{
  "num_hidden_layers": 9,
  "hidden_size": 192,
  "lr_router": 0.000594,
  "vocab_size": 8192,
  "norm": "layernorm",
  "init_std_qkv": 0.0999,
  "init_std_o": 0.0167,
  "init_std_up": 0.0999,
  "learning_rate": 0.00169,
  "beta2": 0.98,
  "max_seq_len": 1024,
  "train_tokens": 315900000
}
Below are experts of layer 3 (counted from 0) of a mixture-of-experts language model. Rows are named router (the router's row for the expert), up (a neuron's input weights, with its number) and show model dimensions 0-63. Each number is 128 + 32 x the weight over its row's rms, rounded and kept within 0 to 255.
After each expert's rows: "comes after" lists some tokens at least twice as common just before its tokens as in all text. This comes from a sample of Wikipedia text that the model never trained on. Tokens count by the router's weight.

# expert 95
router [116 105 177 123 147 127 149 131 158  95 131  93 113 138 151  85  77 137  99 147  73 107 114 155 160 156 161 123 170 154 136 157 126 191 132 134 138 185 103  97 164 103  88 158 183 134 161 192 145 155 105 151  93  83 134 139  98 106 161  34 171 182 128 139]
up1 [ 55 209  96 107 127 191 110  83  76 136 107 135 155 105 109 145 173 160 187 140 137 153 156 117 144  86 135 130 152 109 109 133  68 158  90 126 101  64 132  80 156  90 150 160 148 203  86  93 156 105 184 131 109 116 140 154 100 153 147 134 153 117  99 122]
up2 [124 120  74 142 124 162  86 196 163 131 144 121  72 159 119 151 183  88  55 161 177 132 101  69  77 126 152 133 119  93 122 129 175 121 145  90  78 105 156 139 132 102 137 189 108  53  90 102 194 132 206 102 144 136 161 181 148 142 111 142 104 125 137 115]
up3 [127 138  99 164 168 167 112 134 112 172 124  88 145 128 161 120 111 110 137 176 105 146  84  95  87 113   4 139 122  63  97 114 130 124 103 127 116 142 126 119 124 113  90 112  75 118 116 145 108 135 131  72 138 161 127 105 157 177 148  75  95  77 120 155]
comes after: "\n", ".", " ==", "==", ")", ")."

# expert 87
router [150 117 161 132 188 114 121 116 177 122 105 154  94  83 189  62  92 137 111 122  89  94 149 112 138  71 165  92 147 143 132 122  84 170 177  91 155 148 113 133 191  94  71 147 167 168 162 182  99 130  84 125 151 103 157 165 106 134 171 102 177 173 143 178]
up1 [ 88 121 126 156 128  93 121 166 154  99  71 132 140  91 125 102 153 101 121 124  85 120 108  62 119 167 106 107 128 111  34  47 212  59  99 128 121  63 115 121  99 145 140 138 134  98 104  98 125 135 158 100 113 132  97 129  89 135 132 109  92 105 189 128]
up2 [ 98 146  74 174 132 162 142 145 134 145 105 127 105 123 127 111 189 123 158  63 134 194 106 115 150  94 111 140 136  98 172 123 161  80 140 136 124 157 161 201 100 180 122 119 172  79  66 174 108 101  97  83 201 134 132 119 123 134 101 152  80 122 141 104]
up3 [139 121  82  93 117 164  85 142 104 110 199 159 103 108 129 125 105  55  66  97 113 205 118 131 121 132  95  89  54 152  76 150  91 151 104 132 140 147 155  99 123 148 154 145  95 128 111 143 104 131  89 136 157 203 136 145 144 135 159  48 146  90  98 113]
comes after: "\n", " ", " 1", ")", "\n ", " Party"

# expert 98
router [ 97 165 173 129 167 129 117 162 154  91 128 135 179 151 151  91 140  89 130 107  81  90 147 103 117  88 154 136 136 185 159 117 116 153 103 103 117 172  97 147 111  84  59  74 122 106 144 165 146 143  55 168  88 121  88 153 166 102 155  43 203 168 125 181]
up0 [128 153 130 175 159 117 166  59 127 110 117 156 177 118 136 139 156 117 131  84 137 144 166 108 115  81  99 181 117 147  74 127 149 152 113 104 195 136 191  91 163 112 141 124 135 153 103 141 168 140 190 124 158 140 163 105 106 114 130  98 168 103 119 128]
up1 [120 103  82 154 161 131 105 135 102 133  85 117  66 102 137 115 155 168 110 195 129 113 150 129 129 205 166 120  95 135  90 102 100  86 179 131 131 102 112 122  45 117 169 102  94 123 103 151 118 110 144  94 191 199 121 159 138  57 114 156  96 112 159 121]
up2 [152 173  97 117  78 127 155 160 103  97 123 130 132 170 111  94 108 106  78 108 169 149  97 214 123 124 155  82 121  99 106 119 148 125 160 152 126 127 101 140 132 131 132 102 177 154 128 143 121 137 133 112 150  93  94 146 124 149 157 122 136  78 133 123]
comes after: ",", "W", "s", "),", ")", "\""

# expert 203
router [110 133 187 129 163 115 115 145 165 106 105  90 137 145 158  90  81 148 153 139  71  89 135 140 184 161 146 154 154 156 186 159 146 173 152  96 136 170 106  97 162  86  78 140 176 127 172 178 173 151  90 133  98  74 134 189 157 102 191  75 176 180 144 159]
up0 [134  96  80 121 144  92 147  74  57 131 139 115 140 100  76 172 154 159 150 125 165 127 124 183 153 165 150 116 121 106  87  67 114  86 110 118 145 144 184 131  88 113 159 126 123 147  89  84 150 111 141 107 184 126 146  70 116 197  94 143  76 101 129 103]
up1 [136 207  92 100 104 141 121 141  64 122 159  98 136 145  74 174 218 153 161 131 152 166 136 123 132 135  62 104 127 115 110 143  92  78 107 147 146  97 151  92  86 161 135 105  59 134  98  69  93 113 151 106  74 138 119  91  97 142 107 167 108  93  65 193]
up2 [179 170 162 145 117 176  71 138 120 118 124 178 112 119  27 126 139 104 123 111 151 124 114 157  84 107 168 173  90  69  76  82 122 127  71 111 115 103 165 101 147 158 144 110  73 142 121 104  96 108 176 112 145 108 164 106  95 140 104  74 151 134 114 132]
comes after: ",", "-", " in", "–", " October", " July"

# expert 177
router [115 138 178 116 160 120 114 148 181 114 107 107 147 144 173  77  79 136 150 110  62 114 114 132 187 140 175 131 160 162 197 154 133 174 144 116 137 168 115 128 138  90  60 122 170 133 173 199 166 144  88 130 112  85 120 176 154 133 186  75 154 204 120 137]
up1 [ 59 128  51 156  96 105 114 111 101 131 145 134  96  88 121 148 164 158 126 115 176 114 167  92 101 145 117  99 148 149 142  63  98  91  82 211 151 101 178 125 197 104 145  83  71 149  88 150  65 121 214  87 115  94 175 129 123 161  87  96 131 130 157 138]
up2 [111 144 121 153 115 145  85 131 113 158 121 155 104 106   7 157 161 122  84 152 173 153  89 100  91  74  70  90 114 120 155 116 126  86 126 114 112 127 191  75 165 166 137 109  86 140  74  62 105  90 178 140  99 158 111 138 138 148 112 101 183 123 100 147]
up3 [193 147 110 122 110 170 120 115 123 152  89 118  96 122  77 160 128  39  84 118 154 132 102 127 132  64 107 153  49  77  73  91 149 131  85 104 112 101 111 121 126 177 160  86 121 159 117  73  55  81 143 125 119 124 113 141 126 184 104 118 134  73 122 151]
comes after: "\n", " 3", " 4", " 2", " 1", " Synonyms"

# expert 91
router [113 107 183  65 140 104 120 156 169  99 108  92  92 120 189  61  66 179 125 156  51  57 165 140 194 141 129  91 168 145 147 159  90 136 167 116 149 150 100 101 168  61  82 124 153 174 151 178 134 138  96 174  97  90 114 193 134 105 183  98 176 150 134 165]
up1 [132 122 121 130 151 212 148  99 104 135 190 147 127 132  74 129  90 131 191  98 163 178 136 121 151 104 115 119 154 100  92 141 148  78 133 186 106 126 118 117 136 153 123  85 133 120 101 125 163 126 136 118 138 150 108 104  83 136 143  88 128  86  76 120]
up2 [115 130  81 151 158  87 131 155 123 107 140  80 132 151 121 128 147  92  51 131 129 151 102  98 137 148 127 173 144 170 124  95 160 136  84 245  66  81 104  69 163  98 141 104 128 108 130  72 192 103 122 163 150 120 178 152 161 100 139 185 131 156 136 140]
up3 [151 103 118 177 115 187 188 115  98 135 204  90 118  93 103 156 116  90 156 127 176 170 148  88 106 141 117 106 106 146  98 136 128 208 102 126 139 116 145  45 133 137 118 119 105 135  99 123 125 118 147 119 163 113 123  97  81 155 129 117  86 183 109 125]
comes after: "\n", " ", ")", "\"", " Party", " Win"

# expert 97
router [104 124 184 129 163 127 119 142 162 107 104  83 128 140 158  92  82 144 146 146  80  93 128 133 185 161 153 145 170 163 173 165 140 173 149 102 134 168 115 110 155  88  80 145 168 134 164 179 173 152  95 134  96  82 129 194 151 106 194  79 176 188 143 162]
up0 [126 107 121 125 114 121 178 132  97 147 130 175 151 190 103 138 188 142 108 135 158 140  62 110 134 106 154 155 131  87 103 135 172  82 115 208  86 123 125 127 132 186 143 100  30 105 129 115 175  50 122 122 144  91 161 136 105 174 107 155  99 115 147 127]
up1 [112 145 123  91 128 186  77 113  90  83 122 124 117 167 106 143 223 101  73 127 158 154 148 150 131 105 152 114 121  74  71 171 117  67  96  63  88 170 175 135 174 160 173 157 144  96 111 100 139 120 139 194 178 126 106 114 117 113 110 104  70  86 170  79]
up2 [109 133  93  51 121 168 177 148  94 118 139 147 184 101  78 122 158 113 144 112 141 140 169 138 111 118 124 112  82 121 102 123 142  59 100 147 101 140 106 115 116 134 141 119 112  91  48 105  88 102 147  97 183 169 145 126 104 119  99 135  96  57  54 119]
comes after: ".", "\n", " a", ").", "'s", ".\""

# expert 171
router [110 118 185 130 169 139 125 127 161 113 138  65 146 146 168  66  74 130 120 134  62  95 144 139 198 156 157 141 161 178 167 139 151 190 143 100 117 144 127  87 157  93  69 139 137 162 171 173 147 155  98 149 115  76 126 181 149 107 174  62 140 182 137 155]
up0 [139 152  99 119  97 132 171 168 107 149 144 162 135  53 135 155 204 124 174  62 164 103 120 144 121  98 117 125  72 155  91 123 174  80 145 118 181 183 115 243 113 112 127 151  96 111 108 113 107 105 105 115 132 161 114 157 107 163 109 132 159 110 137 148]
up1 [127  72 119  94  95 178 160 133 105 120 174 156 142 114 102 140 122 139 132  28 150 156 160  92 124  44 106 144 158 151  76 153  67 120 166 100  93  95 111 105 111 124 158 164  71 111 109 102 114 112 151 126 111 197 109  85 142 122 135 123 145 123  90 160]
up2 [191 149 136 121 110 124  78 108  54  76 150 122 167 128 131 175 140 112 144 115 131 114 166 163 137 138 135 151 122 188 115 123 127 145 134 141 109 155  92 113 113 137 107 127  60 117  54  67  82 143 119 131 216 130 114  89 120 114 132 146  76  74 167 197]
comes after: ",", ".", " and", " to", " that", " the"

# expert 215
router [105 134 186 133 158 113 120 145 171 102 105  95 146 151 159  97  78 137 151 150  80  99 126 134 190 156 151 149 165 164 175 155 140 171 157 106 135 167 115 108 161  90  77 128 181 131 171 176 164 153  85 125  96  77 122 181 154 103 187  80 171 181 148 149]
up0 [139  32 127 149 118 135 114 157  74 135 159  93 130 108  37 166 113 147  51 116 140 155 112 140  84 104 112  88  83 113  90 125 180 109  93 140 212 118 179 144 106 190  96 161 134 102  73  82 131  95 121 138 176 150 152  92  71 127 111 151  78 129 135 147]
up1 [134  72  92 149 126 114 144 137 118 128  82 141 124 172 134 159 158 162 124 145  91  43 102 101 138 114 120  99 120 133  84 139 113  77 150 166  85  94  92 177 141  90 149 178 124  85 116 126 132  60 105 140 149  96 114  94 115  92  76 149 131  81 135 119]
up2 [169 133 114 113 155 159 110 146  54 137 129 143 143  36 115 131 129 132 115 136 164 154 115 107 113  99  98  98  44 141 133 107 152 106 164 181 124  99 117  79  84 128 150 155 109 149 120 117 120  93 130 119 196 172 170  71 115 103 125 120 106  80  90 128]
comes after: ",", " in", " (", "|", "–", "-"

# expert 12
router [116 129 193 132 174 115 131 124 167 107 112  85 139 135 157 103  77 138 152 136  71 106 133 116 192 162 157 150 157 171 166 170 142 163 156 117 131 154 103 118 165  81  90 118 170 137 155 172 170 150  83 133 104  77 141 187 144 104 187  91 169 170 154 139]
up1 [ 75 126 112 123  98 154  80 117  96 144 133  98 165 177  72 132 137 155  80 154 179 130 175 110 133  94  84  77  69 120 124 146 121 100 100 174 163 124 163 102 124 124 129 141 123 132  64 127  66 147  92 137 112 170 147 114  58 160  89  93  84  75 121 131]
up2 [ 97 167 107 138 138 113 109 102  98 161 104 155 159 134  91 129 122 177 125  91 137 107  91 143 117  85 137 104 136 113 158  98 120  92  92 197 111  59 148 137 120 167 177 139 127 151  87 103  75 128 124 132 135 178 133  54 112 136 153 174 113  71 173 135]
up3 [123 100 152 159 125 144  88 107 123 167 136 131 152 151  97 124 125  65 135  99 189 141 131 125 116 130  90  78 126  61 133 121  87  93  99 140 117 167 106 110 122 180 112 114  60 105 116  79 101  93 174 117 110 112 104  94  92 140  95  55  89  67 125 161]
comes after: " |", ",", ";", ".", " and", "a"

# expert 117
router [148 104 171 129 145  89  67  94 154 123 136  54 114 119 165  75 114 109 137 190 121  66 153 181 181 173 163 100 147 150 184 106 103 172 147 116 157  99 150 105 138 129  76 121 175 126 184 164 128 159 111 112 141  92  98 124 163 116 128  85 135 178 103 128]
up1 [127 123 163 195 204 142  96 153  94 141 145 184  81 182 178 132 165 149 141  80 149 123 146 149 130 131 140 144 111 173  51  71 105 164 155 112 166  82 106 124  90 181 109 169 111 174 136 126  69 134 125 131 124 109 103 153 101 146 135 128 104 115 102  77]
up2 [137 117 119  50  84 164 143 141  91  90 121 176 157 174 115 114 148 158  65  96 135 125 118 164 108  87  58 101 119 153 102  57 113 134 108 134 167 134 105 107 148 126 120 193 150 133 102  86 127 120  95 186  92  52 106 152 136 148 114 128 153 126 140 123]
up3 [ 69 103  98  59 167 139 190 187  87  83 117 152 160  80 100 114 178 205  88 144 144 114  81 166 152 133 109  92  90 121  82  98 133 111 121 169 146 109 152 116 121 136 124 164 143 165 114  77 100 136 131 156 105  74  97 134 165 124 145 144 168 123 131  89]
comes after: "\n", ")", ".", " |", " information", ")."

# expert 19
router [108 137 181 124 159 120 122 146 169 100 113  80 136 142 167  75  83 135 142 141  70  97 131 134 188 152 151 145 165 161 180 160 129 175 148 104 142 153 115 118 152  86  68 142 169 126 171 177 169 151  89 139  99  67 130 188 152 119 188  73 164 191 153 153]
up2 [110 100 115 116 138 172 131 121 103 130 155 212 103 138  92 152 111 148  73  63 222 200 140 132 103 144 105 106  62 148  90 134 171  41 152 146  63  88 151 118 139 192 149 127 126 142  85 129  61 125 162  70 130 147 194 158  77 161 120 188 115  76 128 161]
up3 [171 153 100  69 110 133 123 133  80 132 151 156 132  86  74 142 162 121 109 142 166 115 145 140 122 167 183 130  85 110  60 147 120 140 134 117 161  65 147 113 125 152 147 117  88 161  82 158 198  74 179 136 181 161 107 139  97 160 116 181  96 114  84 132]
up4 [186 176 136 140  73 101  88  99  51 150  67 148 121 100  91 143 157  83  69 180 123 127 153 126  91 164 108 144 126 124  98  83 152  84 130 203 144 104 122 123 130 154 219 109  97 162  64 121 103  84 128 183 147 146 113 118  63 158 110 183 126 112  82 128]
comes after: " |", " \"", " that", " 3", ";", " when"